{
  "n_layer": 14,
  "d_model": 384,
  "n_experts": 48,
  "init_std_router": 0.00967,
  "lr_router": 0.000674,
  "norm": "rmsnorm",
  "beta1": 0.95,
  "seq_len": 2048,
  "train_tokens": 389400000,
  "dataset": "wikipedia_en"
}
Below are experts of layer 10 (counted from 0) of a mixture-of-experts language model. Rows are named router (the router's row for the expert), gate (a neuron's input weights, with its number), up (a neuron's input weights, with its number) and show model dimensions 0-95. Each number is 50 + 10 x the weight over its row's rms, rounded and kept within 0 to 99.
After each expert's rows: "gets" lists some tokens that make up at least twice as much of what it gets as of all text. This comes from a sample of Wikipedia text that the model never trained on. Tokens count by the router's weight.

# expert 38
router:44 50 45 34 39 56 51 57 57 55 36 51 51 59 55 53 52 44 58 55 68 47 52 61 45 62 46 41 43 57 31 55 55 40 52 58 51 74 51 59 50 47 43 45 59 59 43 61 59 57 50 52 61 47 53 44 44 64 30 45 33 49 45 43 52 62 67 48 47 60 37 52 42 32 75 44 52 45 54 36 67 59 65 57 55 33 75 64 61 40 51 79 41 44 48 33
gate0:36 48 50 35 65 52 53 53 49 53 52 42 56 41 33 62 49 52 66 53 42 53 51 69 48 49 59 53 62 49 38 51 39 26 44 59 55 38 44 51 43 46 55 64 36 43 48 68 47 54 40 51 38 39 60 53 55 40 46 61 40 65 39 69 54 50 36 47 48 53 51 47 46 38 48 47 58 33 63 73 39 56 43 64 49 56 57 52 56 35 51 63 63 65 42 56
up0:57 54 43 51 52 56 54 49 56 54 46 39 63 57 37 59 52 55 57 68 49 43 55 49 63 49 49 37 51 41 60 85 57 44 48 54 65 39 61 60 36 43 42 38 49 35 47 60 40 44 64 38 43 43 54 72 63 53 48 43 51 45 42 67 67 52 47 47 46 47 48 35 43 24 70 59 43 50 59 67 57 30 65 55 45 44 50 62 54 48 59 48 45 52 50 60
gets: "2", "0", "1", "3", "4", "9"

# expert 23
router:51 34 56 40 45 54 34 49 60 58 26 42 43 63 59 40 63 40 54 48 53 33 41 62 43 56 43 44 50 52 49 53 59 45 49 70 56 64 55 58 42 48 35 50 61 66 46 52 59 63 51 55 62 44 59 52 38 40 54 53 44 55 53 37 51 57 51 54 56 47 45 51 46 42 58 40 54 55 54 46 51 42 57 58 49 24 75 45 54 44 58 65 57 40 57 51
gate0:58 52 38 54 37 45 58 57 58 66 52 54 50 52 52 41 53 43 41 33 50 61 48 55 42 54 51 56 47 45 62 50 41 39 47 45 48 45 59 41 49 62 55 70 47 53 73 60 45 50 67 73 43 49 45 41 56 60 55 52 39 50 48 26 52 51 49 59 50 66 52 41 30 51 49 53 62 58 62 57 40 49 36 34 48 40 50 58 32 52 60 63 41 53 36 49
up0:48 49 39 60 59 56 47 59 40 51 71 47 52 54 45 47 62 35 55 51 68 40 50 50 41 67 49 54 66 47 52 47 43 46 49 51 54 64 68 39 56 65 43 63 55 56 34 41 42 39 53 60 49 72 56 64 71 53 45 42 63 47 48 55 47 49 58 49 38 56 52 50 53 53 77 53 38 69 63 29 63 48 42 59 59 37 62 49 60 69 53 62 57 50 32 46
gets: " ", "1", "2", "0", "3", "5"

# expert 47
router:49 47 37 46 42 53 50 31 62 54 38 36 53 52 59 45 45 47 47 29 58 28 48 53 42 50 53 47 37 60 42 67 62 59 61 66 62 66 70 70 41 33 38 43 55 52 49 50 61 64 50 58 61 44 60 49 50 59 37 48 32 47 59 44 48 55 50 61 65 60 30 30 37 26 50 27 50 62 61 41 64 49 36 53 40 43 36 43 41 39 44 49 54 41 43 42
gate0:48 49 62 48 54 39 50 47 53 58 49 51 23 49 51 53 66 59 50 51 67 54 68 61 35 61 47 74 48 41 57 48 61 83 50 45 50 42 43 62 32 58 54 59 58 45 59 53 84 46 59 65 64 37 65 59 45 34 50 53 72 40 56 63 62 36 57 72 58 44 40 44 46 53 41 38 56 57 56 39 38 36 33 63 42 34 52 36 38 54 59 35 64 37 47 48
up0:47 38 47 32 39 50 65 50 50 65 51 49 68 39 55 63 60 68 48 42 39 51 58 52 44 47 42 52 53 54 33 33 36 56 44 61 56 61 33 42 47 43 50 49 48 50 54 72 55 52 27 55 51 50 37 45 40 47 39 44 46 37 57 54 56 56 53 52 43 46 58 37 63 53 34 58 56 42 45 57 58 53 52 52 43 45 44 41 34 36 57 67 56 46 46 48
gets: "\n", "1", "3", "4", "5", "6"

# expert 8
router:51 49 63 44 49 64 34 46 57 32 38 39 63 49 57 48 62 43 60 44 49 45 45 58 50 63 55 43 38 62 35 52 39 44 66 65 63 54 69 61 36 56 39 25 37 60 48 43 55 65 32 51 43 26 66 51 35 37 36 57 39 55 60 42 52 45 63 60 63 63 37 47 43 25 61 39 54 61 63 31 39 57 64 50 46 38 77 57 54 28 65 47 55 55 55 50
gate0:53 50 51 52 40 67 55 49 62 57 67 36 50 51 37 50 53 40 49 38 28 54 50 43 40 48 55 38 36 58 48 34 54 63 50 49 59 55 69 38 57 44 63 54 48 50 56 47 37 62 46 57 70 50 56 52 47 45 65 61 37 57 54 39 58 49 60 49 58 45 67 49 64 47 45 46 29 38 56 49 37 51 48 43 53 89 63 45 59 34 55 37 31 44 55 69
up0:60 51 49 59 39 68 41 62 54 53 56 56 42 56 46 42 59 49 69 44 54 49 54 56 48 49 48 49 49 57 45 46 46 49 74 49 53 50 49 41 54 45 61 58 60 31 63 45 64 24 41 66 51 46 69 63 46 50 41 36 45 48 32 50 56 49 69 48 34 51 52 37 58 36 58 48 66 49 41 47 69 62 49 46 47 49 43 57 48 50 44 46 46 44 46 46
gets: " |", " the", "|", " in", ":", " of"

# expert 43
router:58 44 55 48 45 63 45 38 47 41 27 47 58 55 54 57 50 29 57 37 61 62 55 48 53 62 61 49 40 57 35 62 56 51 62 62 61 59 53 46 36 59 41 36 48 52 48 54 57 55 44 50 54 44 58 35 42 34 39 50 61 43 66 35 40 57 76 63 56 64 40 46 39 36 66 39 61 50 58 26 69 44 52 56 54 32 49 60 47 39 55 75 41 44 59 43
gate0:64 41 43 44 48 50 51 53 41 51 51 56 33 49 59 51 51 39 45 42 39 36 57 36 39 56 43 63 36 51 68 51 53 29 51 52 78 37 72 54 51 49 58 51 69 26 70 56 48 47 40 59 39 49 66 48 38 38 52 43 45 34 58 57 35 64 68 46 57 60 52 42 61 44 47 45 51 48 62 46 53 39 67 45 69 32 57 48 28 52 64 53 39 48 48 44
up0:52 52 48 57 52 49 53 44 54 53 46 53 48 49 43 57 59 28 55 61 43 38 49 58 54 53 50 58 32 50 67 32 43 30 57 48 41 44 60 46 57 56 63 68 51 54 50 54 47 28 58 54 58 63 48 39 67 48 59 52 43 50 54 39 31 53 55 48 49 50 61 43 52 41 46 59 44 52 41 63 46 49 42 40 44 44 56 38 35 55 47 53 51 48 41 45
gets: " in", " at", " In", " on", "In", " to"

# expert 44
router:49 48 51 36 43 56 40 46 44 41 36 38 57 53 58 63 52 43 66 37 45 53 46 48 39 69 55 32 45 61 31 58 50 54 46 62 65 73 58 64 37 41 44 47 48 69 38 59 61 59 45 71 55 36 58 39 42 60 56 50 47 51 65 37 50 70 48 50 56 71 50 45 45 41 56 45 62 57 62 46 51 37 60 59 48 42 63 54 57 44 61 56 57 48 55 58
gate0:49 49 40 38 43 55 49 32 37 40 31 59 49 59 45 60 34 53 45 38 49 50 41 57 61 64 32 57 46 52 56 49 60 61 41 40 61 53 67 56 38 64 38 47 47 52 47 66 56 68 51 60 42 44 41 49 33 43 40 49 49 45 40 52 47 58 36 30 31 50 63 52 49 59 52 42 49 52 38 52 57 29 47 51 75 58 45 44 60 56 55 40 53 53 41 42
up0:67 62 34 52 54 68 39 24 47 56 49 59 44 42 38 53 45 50 49 57 46 71 34 46 52 34 45 63 54 56 47 45 46 58 58 48 47 56 47 26 54 52 44 36 36 45 46 64 62 50 42 38 43 61 53 37 43 43 53 64 66 40 49 29 49 53 55 48 58 57 47 51 45 49 50 55 58 43 36 42 50 50 52 63 61 59 51 37 39 61 52 54 30 49 48 48
gets: " ", "1", "9", "–", "2", "0"

# expert 31
router:44 40 45 44 41 55 40 29 38 42 46 40 64 56 55 53 50 39 55 26 52 60 44 59 38 56 51 36 33 52 37 62 43 48 68 55 56 64 57 46 37 49 46 36 38 62 40 60 60 51 53 63 54 37 55 62 38 61 42 61 30 48 68 45 42 66 56 58 60 68 40 40 34 45 59 46 64 38 66 39 55 36 71 55 42 40 64 59 40 47 50 65 54 41 48 55
gate0:54 51 52 83 41 39 48 23 47 30 67 54 41 44 42 41 51 52 34 43 52 38 63 49 60 56 53 44 40 41 30 42 37 62 53 44 54 38 33 52 60 58 36 51 60 61 65 61 61 42 49 44 43 29 47 45 51 55 41 40 67 53 51 65 50 39 55 50 51 45 38 37 48 48 64 43 39 67 59 36 52 45 64 43 53 25 46 43 40 39 28 42 51 64 30 30
up0:46 41 47 48 60 53 52 48 41 52 40 52 56 49 50 38 58 60 37 40 26 47 53 42 50 39 56 41 41 53 31 39 39 52 72 55 47 47 45 80 51 43 46 38 39 43 52 52 67 36 74 52 55 49 50 51 51 55 58 38 59 42 45 62 63 10 76 56 42 39 60 46 36 46 31 45 51 56 48 47 51 47 68 42 42 42 45 45 45 45 58 56 54 51 59 37
gets: ".", "\n", " the", " |", " The", ","

# expert 22
router:41 33 52 38 48 71 55 51 46 49 40 38 65 56 64 61 58 40 60 49 53 60 45 48 30 65 52 30 37 69 33 56 57 44 50 58 78 71 47 50 44 45 39 37 51 62 39 53 63 60 42 57 68 37 63 50 26 60 52 60 49 46 55 52 52 55 56 51 49 56 47 40 54 58 65 31 52 44 60 34 61 43 48 55 49 43 68 62 43 35 51 62 50 56 25 50
gate0:75 48 42 33 49 54 49 59 55 53 46 43 41 49 58 53 61 70 50 55 52 53 59 59 63 58 53 53 52 34 51 55 45 29 41 54 40 50 57 58 48 67 34 53 64 40 55 66 55 50 40 49 33 76 49 54 53 54 45 47 30 48 28 46 41 38 57 48 42 53 55 35 50 65 43 44 52 42 38 52 50 54 52 57 59 33 49 56 57 55 34 58 56 50 58 49
up0:73 60 50 69 46 48 52 58 44 39 50 50 57 49 63 58 49 46 62 55 51 44 48 46 33 58 60 45 61 60 57 50 70 48 50 47 47 80 39 62 37 40 57 65 45 30 62 70 58 33 53 55 52 52 45 47 49 45 58 21 70 54 58 60 71 42 54 60 52 60 50 58 56 44 33 45 38 52 42 64 62 42 49 62 39 47 54 42 70 48 41 45 36 49 57 44
gets: ",", " |", " and", "-", ".", ";"

# expert 11
router:60 42 45 66 40 43 42 45 57 53 21 44 40 69 56 58 61 34 48 66 71 48 55 47 38 72 46 46 25 61 51 68 55 46 68 62 52 68 45 47 42 41 19 38 40 62 54 41 65 65 47 53 65 37 54 39 46 50 43 46 55 43 56 40 54 56 62 59 64 65 42 54 43 51 66 43 64 63 51 32 40 42 59 48 53 35 47 47 53 43 57 66 44 49 49 56
gate0:47 69 53 60 40 46 51 64 43 55 50 62 24 59 35 75 61 37 68 52 56 55 65 38 51 50 51 49 60 59 53 61 50 37 58 43 43 40 49 54 51 56 57 70 42 62 56 46 54 46 50 53 53 59 51 60 49 57 49 51 41 50 67 47 49 55 38 62 30 55 54 59 49 64 47 46 58 39 60 58 58 30 48 45 55 31 52 68 68 48 48 53 44 59 64 46
up0:31 44 43 50 58 46 58 44 47 47 60 60 36 51 49 75 44 41 30 43 49 48 58 46 72 47 46 50 47 62 56 45 51 44 47 55 54 52 27 55 51 40 68 40 48 59 58 56 60 53 51 58 53 38 47 61 52 55 51 31 58 50 52 50 35 63 49 69 43 52 51 58 46 62 48 29 47 70 59 41 54 46 66 33 63 48 56 70 62 55 48 53 41 45 33 72
gets: "1", "2", "9", " ", "0", "8"

# expert 42
router:51 42 50 46 46 56 33 30 49 39 44 38 52 57 59 52 56 45 59 35 52 47 39 54 37 63 64 45 41 58 30 66 55 56 61 59 60 58 60 47 28 35 39 38 37 67 40 63 57 59 59 59 66 35 59 38 38 63 43 63 36 49 75 37 37 61 57 49 63 70 48 41 41 35 57 45 61 41 53 36 77 41 64 60 41 39 57 58 36 43 44 66 50 40 48 56
gate0:48 59 51 60 62 60 49 41 54 60 39 59 53 66 41 65 66 63 36 20 57 22 49 34 42 49 53 42 49 54 80 46 49 59 36 48 35 40 64 51 48 53 41 38 36 48 65 40 31 64 44 70 43 56 44 52 45 65 66 56 45 52 48 36 31 50 55 66 32 54 48 46 46 57 52 46 58 66 46 49 53 45 40 46 40 27 52 56 44 48 30 53 53 42 55 34
up0:56 58 38 45 37 47 33 53 53 60 49 39 49 56 61 49 51 48 49 49 45 47 53 44 50 62 48 40 43 53 49 45 41 63 37 49 54 48 42 24 42 39 46 48 53 48 46 30 52 39 59 45 25 42 48 46 48 61 50 43 55 56 49 34 38 65 61 57 49 50 45 50 33 57 58 63 55 52 51 66 57 62 56 34 64 46 61 45 59 54 57 51 51 52 60 28
gets: " of", " the", " The", " for", " that", " other"

# expert 12
router:59 19 60 45 49 51 55 38 40 42 45 24 58 60 67 58 67 53 55 39 65 67 57 61 42 75 53 24 49 51 40 50 59 35 59 54 75 53 54 47 39 41 48 28 47 64 41 57 63 62 57 39 66 48 62 53 36 55 49 58 38 55 57 42 57 44 38 52 57 64 46 50 54 54 63 56 68 41 46 47 51 31 45 67 51 36 51 61 36 39 57 64 44 50 23 53
gate0:64 31 57 54 49 76 65 57 48 53 53 62 43 40 61 52 54 42 51 52 53 43 49 46 59 44 51 57 50 59 42 65 54 61 48 63 48 56 59 48 61 57 43 51 52 42 55 47 57 43 74 39 76 38 58 61 68 53 60 48 41 54 45 44 56 51 59 37 46 53 49 50 55 57 45 55 47 38 45 52 40 57 49 47 37 48 47 33 46 28 49 56 30 45 44 68
up0:39 44 59 35 40 69 52 50 48 48 44 53 54 49 70 45 40 61 57 47 47 70 76 60 62 33 50 56 40 62 52 64 45 29 66 54 55 42 50 42 62 46 66 50 59 37 66 34 52 40 66 40 37 44 49 35 58 62 39 73 58 29 51 54 46 44 48 47 63 61 66 53 60 40 51 41 37 40 58 50 37 50 69 53 59 62 52 47 50 55 51 49 39 48 67 63
gets: "-", " \"", "|", ":", " (", " -"

# expert 24
router:55 34 59 46 47 49 43 32 50 51 47 43 56 67 60 66 63 43 55 41 51 55 46 60 45 60 57 50 31 64 37 59 58 47 64 60 56 63 63 59 42 38 46 42 37 56 44 62 63 61 42 59 77 40 56 56 38 45 37 57 56 49 53 34 47 48 66 61 58 72 49 45 41 38 59 50 61 40 53 30 72 34 47 67 38 45 54 50 58 42 54 52 37 50 57 49
gate0:48 52 55 56 44 55 50 48 58 29 50 45 43 71 67 60 48 62 46 49 36 51 43 65 51 48 55 50 45 52 57 58 51 58 33 50 57 47 46 46 52 58 61 41 60 52 47 49 41 55 38 38 53 49 54 38 46 40 55 61 52 44 50 46 40 67 66 44 51 32 46 66 58 52 55 67 52 56 41 48 65 69 47 47 56 62 58 31 38 53 52 53 30 56 72 52
up0:34 45 39 31 37 62 56 60 51 58 48 50 39 58 54 38 52 40 43 41 55 58 38 31 62 40 62 40 54 46 40 52 46 55 41 45 38 54 43 63 36 36 50 52 49 56 50 60 46 47 37 42 53 53 56 51 43 53 35 49 59 36 40 69 47 33 59 36 41 52 51 55 41 68 62 46 29 53 40 47 50 45 41 51 28 53 45 59 55 49 58 48 44 48 40 42
gets: " to", " in", " his", " of", " her", " with"

# expert 15
router:51 39 37 37 41 52 41 42 50 43 41 43 49 56 56 53 51 38 62 28 50 59 53 57 48 71 57 41 50 63 35 76 52 47 71 57 59 62 55 56 43 29 47 37 45 58 38 65 60 56 53 58 62 40 68 44 35 67 49 54 33 34 65 46 42 62 46 74 63 62 51 48 50 45 58 42 66 39 59 43 82 34 63 64 45 42 56 58 56 50 54 68 59 40 57 52
gate0:55 49 51 54 49 50 53 45 61 41 40 52 48 57 46 51 42 71 66 32 49 54 60 49 53 56 53 50 60 51 54 39 60 60 34 59 53 52 51 40 61 59 50 43 55 61 65 41 49 48 39 49 39 49 47 54 40 49 51 39 45 43 52 64 32 47 65 45 51 52 50 38 46 75 68 44 48 43 40 76 49 61 44 48 43 55 44 68 39 52 64 58 69 63 64 52
up0:39 50 50 46 37 55 78 46 53 41 36 49 63 60 56 60 68 65 56 36 43 58 48 45 56 62 56 47 58 29 59 47 56 50 47 51 64 32 57 62 39 66 64 47 43 42 59 43 64 42 53 30 60 56 48 41 34 48 45 34 46 29 49 57 27 52 41 53 51 53 59 51 49 46 49 49 60 44 52 58 50 76 65 55 40 33 56 64 22 42 53 46 48 31 39 66
gets: ".", " the", " The", ").", " other", "\"."

# expert 3
router:35 37 39 40 46 59 44 41 47 42 37 50 64 56 50 60 60 49 62 66 60 40 45 52 39 70 67 40 45 59 30 65 55 35 50 66 57 69 63 45 43 36 34 44 47 56 41 63 64 61 51 55 58 38 58 61 51 47 49 62 46 54 52 46 37 53 54 60 60 71 45 51 41 42 63 42 49 41 56 28 64 45 58 66 43 48 58 53 67 46 59 70 26 42 49 43
gate0:36 48 50 63 57 27 57 52 52 44 48 50 48 51 54 58 38 47 61 41 53 54 50 64 42 59 53 65 47 36 58 47 49 55 54 50 60 76 31 43 49 52 72 51 58 49 48 49 55 75 60 39 59 30 58 62 43 45 45 39 51 50 54 59 36 52 53 58 40 58 48 48 59 64 56 54 41 57 45 42 75 71 57 61 63 46 36 49 53 60 62 57 61 65 62 56
up0:49 45 78 57 34 37 33 64 62 48 65 58 37 63 45 34 46 38 41 54 50 58 56 38 49 59 42 41 64 35 70 42 74 55 58 48 50 71 45 44 64 40 43 61 41 51 48 42 58 57 64 47 53 58 44 54 62 32 49 58 35 56 48 60 59 36 45 43 54 69 68 42 55 37 56 45 64 47 38 53 55 51 34 60 54 46 36 53 38 60 56 65 38 41 25 50
gets: " was", " is", " were", " to", " be", " been"

# expert 5
router:50 42 54 43 42 49 41 53 38 44 47 42 63 64 62 46 62 43 65 36 49 58 64 67 52 46 53 51 34 56 21 74 70 37 59 64 68 58 55 63 53 38 43 45 33 61 50 52 55 58 38 36 75 34 64 45 43 52 38 51 52 45 54 38 42 51 69 59 64 65 39 45 37 46 50 47 62 51 51 38 55 36 37 67 39 47 68 52 65 40 68 47 60 39 57 47
gate0:48 46 32 44 55 41 60 55 33 46 43 45 44 56 64 67 38 54 57 41 46 55 46 55 60 53 39 58 67 40 50 49 41 56 59 53 48 41 56 60 62 56 40 60 43 50 71 61 51 47 51 52 47 38 65 43 61 45 60 49 61 42 45 42 60 46 56 47 51 51 38 34 47 42 30 49 47 48 43 56 55 47 35 50 70 52 59 37 58 48 63 48 47 55 42 34
up0:51 54 55 58 46 70 53 48 57 45 51 67 60 48 48 25 56 55 37 53 61 61 65 37 68 58 70 68 51 39 61 37 40 47 45 47 57 35 47 41 45 67 69 34 38 52 67 50 59 45 37 50 42 45 69 46 53 58 47 31 66 55 56 43 53 32 44 57 56 43 45 34 37 54 23 42 62 51 57 41 47 63 61 60 32 43 46 49 51 45 45 51 66 45 48 62
gets: " a", " the", " A", " an", " \"", " his"

# expert 16
router:46 37 43 43 44 61 41 49 52 40 29 39 53 69 57 58 62 45 56 49 59 49 45 55 40 62 68 38 47 51 32 68 56 40 55 66 65 61 47 42 54 31 33 34 45 61 32 56 60 54 44 43 64 36 57 56 39 54 54 62 45 38 60 50 50 45 50 71 51 69 52 46 47 50 54 39 58 41 54 29 62 43 55 60 38 47 66 51 54 40 54 69 50 44 42 53
gate0:66 54 43 46 59 55 41 44 46 58 23 61 27 43 56 61 52 38 52 58 40 51 44 47 50 30 58 56 31 39 29 51 40 61 68 63 50 36 45 52 66 52 25 56 63 69 48 43 37 53 32 49 64 48 55 61 57 40 52 46 52 58 39 43 45 52 57 51 58 54 52 56 51 31 35 41 52 69 47 60 60 55 50 54 26 45 54 62 35 52 48 40 47 43 46 56
up0:61 50 49 41 47 32 46 49 63 59 68 34 31 47 41 58 29 58 36 50 67 57 40 51 62 37 40 47 39 48 54 49 49 39 65 56 60 46 45 45 48 45 52 47 39 42 43 63 61 39 53 40 65 55 51 54 55 23 52 42 52 67 49 45 38 50 39 48 43 37 55 40 53 72 55 46 55 57 57 61 48 51 71 62 44 49 42 74 45 54 49 60 43 64 49 73
gets: " was", " is", " a", " are", " were", " to"

# expert 45
router:52 50 43 63 57 46 37 44 42 37 41 45 62 55 70 50 47 40 72 37 58 51 48 52 34 65 59 46 36 63 45 51 47 49 61 63 56 56 55 56 41 46 51 47 39 52 44 43 55 62 45 56 66 42 69 53 45 47 36 58 51 31 50 38 48 63 57 43 62 61 49 43 29 32 73 48 58 62 66 39 55 47 49 53 29 28 63 58 33 37 47 65 47 47 48 50
gate0:66 43 58 71 70 39 59 49 57 55 48 60 59 50 59 60 53 50 45 61 37 32 41 59 54 45 56 59 36 58 59 31 39 39 57 49 57 49 71 51 41 46 53 62 53 46 44 40 63 49 46 48 61 43 57 44 42 58 48 49 56 51 56 44 52 51 44 43 69 39 35 68 64 35 41 20 68 50 52 56 67 44 69 45 36 43 53 59 40 37 66 47 49 58 43 65
up0:62 53 51 28 59 49 46 42 64 60 65 37 65 56 56 63 46 40 59 31 57 66 49 77 62 25 34 36 62 49 43 46 39 49 52 45 80 50 43 67 55 60 53 47 44 53 50 52 48 51 51 37 42 63 54 66 60 48 50 47 51 49 32 54 42 60 69 44 42 55 65 36 46 49 46 57 62 53 60 53 58 42 45 53 37 53 48 46 53 51 56 58 50 38 46 36
gets: " of", " (", " in", " de", " on", "'"

# expert 19
router:56 46 53 54 47 59 34 34 50 41 29 44 63 61 64 52 49 40 69 47 50 41 36 56 49 67 72 41 39 54 32 55 61 44 54 78 59 60 62 58 34 49 43 39 35 60 41 55 53 67 31 56 55 36 57 32 43 53 38 43 47 55 68 42 36 46 46 58 62 61 35 48 38 32 59 38 58 50 74 26 59 37 45 52 39 39 63 58 49 32 49 65 43 48 54 51
gate0:55 59 49 29 59 50 53 44 58 65 44 54 42 50 53 49 55 47 45 45 44 49 54 57 62 58 45 60 39 64 35 41 50 37 46 42 52 39 43 52 42 40 50 71 37 28 37 48 69 61 33 70 46 40 40 59 50 45 42 43 35 51 67 49 53 41 47 52 56 56 60 49 48 41 46 39 53 42 26 50 34 59 50 64 42 59 42 62 44 43 48 41 59 41 73 60
up0:63 54 52 39 62 59 57 44 45 38 33 35 54 47 72 53 52 50 54 50 44 50 38 41 58 39 71 54 50 31 53 32 35 39 56 56 38 38 70 51 55 49 39 51 53 54 66 50 47 47 49 45 40 55 64 59 66 63 38 42 52 41 47 65 52 50 57 40 54 46 61 53 52 59 43 66 50 55 49 43 49 39 41 42 43 42 55 57 51 38 27 61 51 53 46 53
gets: " of", " in", " for", " to", " with", " by"

# expert 40
router:44 44 59 36 55 69 48 57 47 51 42 42 63 52 68 61 62 36 54 44 53 56 49 66 56 60 52 34 50 50 43 56 37 43 70 58 60 61 61 54 50 41 44 39 49 53 43 58 60 50 53 63 56 47 65 42 32 63 47 58 48 54 51 52 43 55 54 63 50 60 34 48 35 31 67 47 63 36 57 42 47 46 60 58 49 44 60 60 60 47 61 63 49 42 47 56
gate0:45 36 51 50 61 50 34 50 49 44 33 47 35 49 51 54 36 61 54 57 63 63 60 47 50 43 46 61 69 66 68 39 45 34 58 39 55 50 60 41 64 49 49 44 47 47 56 55 64 41 42 57 47 66 51 61 46 29 44 72 49 43 45 47 51 48 44 43 29 49 45 51 37 30 48 54 27 62 61 54 50 63 51 44 62 51 55 51 43 44 49 48 50 31 43 51
up0:47 38 58 61 42 54 40 40 48 41 48 52 40 60 65 45 41 74 35 50 44 39 48 61 53 91 46 52 59 46 22 56 46 45 30 63 59 67 49 52 40 58 28 50 60 60 46 55 49 49 54 50 36 48 54 41 48 55 37 38 58 53 50 56 51 69 43 48 42 35 55 69 48 64 49 44 49 63 32 35 57 38 61 57 39 65 39 45 38 41 40 44 46 53 58 54
gets: " |", " the", ";", ")", "|", "%"

# expert 37
router:33 53 46 43 44 55 47 39 64 45 33 43 46 60 58 55 65 48 57 48 65 56 61 60 45 49 53 35 48 46 48 53 66 55 75 60 56 77 51 50 40 42 40 40 47 62 40 59 60 64 64 53 68 42 61 46 53 50 33 59 44 37 48 39 50 45 53 57 56 54 49 46 36 50 65 41 60 44 56 30 69 50 60 59 48 44 52 33 38 28 52 66 35 35 44 49
gate0:67 51 47 68 45 39 37 46 53 54 45 47 51 52 61 42 35 67 51 57 38 54 52 42 43 65 52 54 28 40 35 52 47 48 58 40 48 48 52 38 44 45 45 47 46 53 51 67 75 54 41 41 34 47 58 35 41 53 56 36 53 37 47 49 46 42 29 45 41 51 45 48 48 51 59 59 55 68 63 68 43 58 72 54 61 55 28 58 56 44 48 55 56 38 44 49
up0:54 57 50 34 49 50 70 48 32 32 49 49 49 38 62 46 62 41 51 39 57 56 48 45 58 50 45 55 58 52 44 64 29 43 41 38 62 37 52 63 44 60 61 70 39 43 54 59 44 42 59 47 51 43 49 30 65 43 40 38 42 46 42 65 66 39 35 31 56 61 53 33 59 61 41 32 48 39 57 65 44 28 47 54 52 42 55 57 49 57 57 53 55 35 45 49
gets: "0", "5", "6", "3", "8", "4"

# expert 14
router:45 45 48 48 32 56 54 43 37 30 44 30 59 58 61 51 61 42 58 39 43 43 50 52 39 53 56 24 37 61 23 55 52 61 63 69 51 70 56 58 42 42 44 37 49 68 38 64 63 56 48 63 61 43 60 58 40 56 37 64 47 54 48 51 42 63 51 56 58 73 47 44 52 43 59 46 67 47 67 41 62 41 61 58 36 44 65 38 47 37 39 65 56 37 31 53
gate0:36 47 68 56 34 58 44 49 55 46 56 32 46 46 46 67 40 53 52 76 53 43 67 44 52 47 49 44 54 56 50 54 55 59 40 62 47 69 54 64 32 55 76 56 52 52 61 62 40 44 31 48 44 50 41 50 24 48 28 40 46 43 36 73 52 29 40 65 55 58 58 32 37 54 43 42 50 42 64 55 45 53 61 50 67 53 69 51 65 34 55 59 41 61 48 57
up0:63 56 39 54 67 35 36 45 53 49 52 54 48 58 37 62 65 59 67 47 45 41 37 60 57 37 37 47 42 42 55 46 61 53 53 67 41 51 58 52 58 47 31 64 47 78 62 68 63 42 59 29 46 54 48 62 62 52 50 63 28 44 45 56 72 56 54 44 62 62 39 57 45 47 61 35 55 41 42 51 50 54 60 24 41 49 52 56 49 44 47 57 38 32 53 51
gets: ".", " and", ",", " the", " that", " to"

# expert 6
router:52 46 57 42 55 51 64 60 59 48 32 32 54 75 63 52 45 36 48 35 55 47 51 78 38 41 51 51 46 57 44 72 67 37 49 55 51 51 54 63 46 50 42 47 36 64 48 51 74 70 39 55 60 34 61 50 27 34 35 42 53 64 50 29 62 54 51 55 54 54 55 43 17 49 55 40 61 49 59 41 54 52 37 61 44 44 42 56 57 34 55 54 63 56 51 37
gate0:47 47 46 37 37 48 58 37 61 57 51 40 56 66 32 35 44 39 40 66 59 56 50 61 62 58 35 48 32 40 36 53 51 26 53 52 58 46 34 42 57 39 46 40 44 39 73 49 50 55 28 52 40 44 34 36 67 43 65 66 43 36 61 51 55 58 32 64 48 44 59 73 37 62 55 66 65 61 44 38 39 38 55 48 33 51 60 46 48 37 43 60 30 53 44 43
up0:55 49 60 50 48 52 65 51 57 49 52 43 56 65 48 38 38 39 50 49 55 47 52 41 46 56 48 45 41 36 51 49 49 66 69 35 51 44 57 72 46 35 30 37 51 35 47 57 36 42 31 53 56 56 47 53 37 51 34 59 57 64 57 69 65 56 48 64 54 43 52 45 52 43 59 39 41 59 58 59 51 47 42 41 66 48 53 48 57 57 55 48 67 35 51 55
gets: "\n", "-", "|", " U", " United", " New"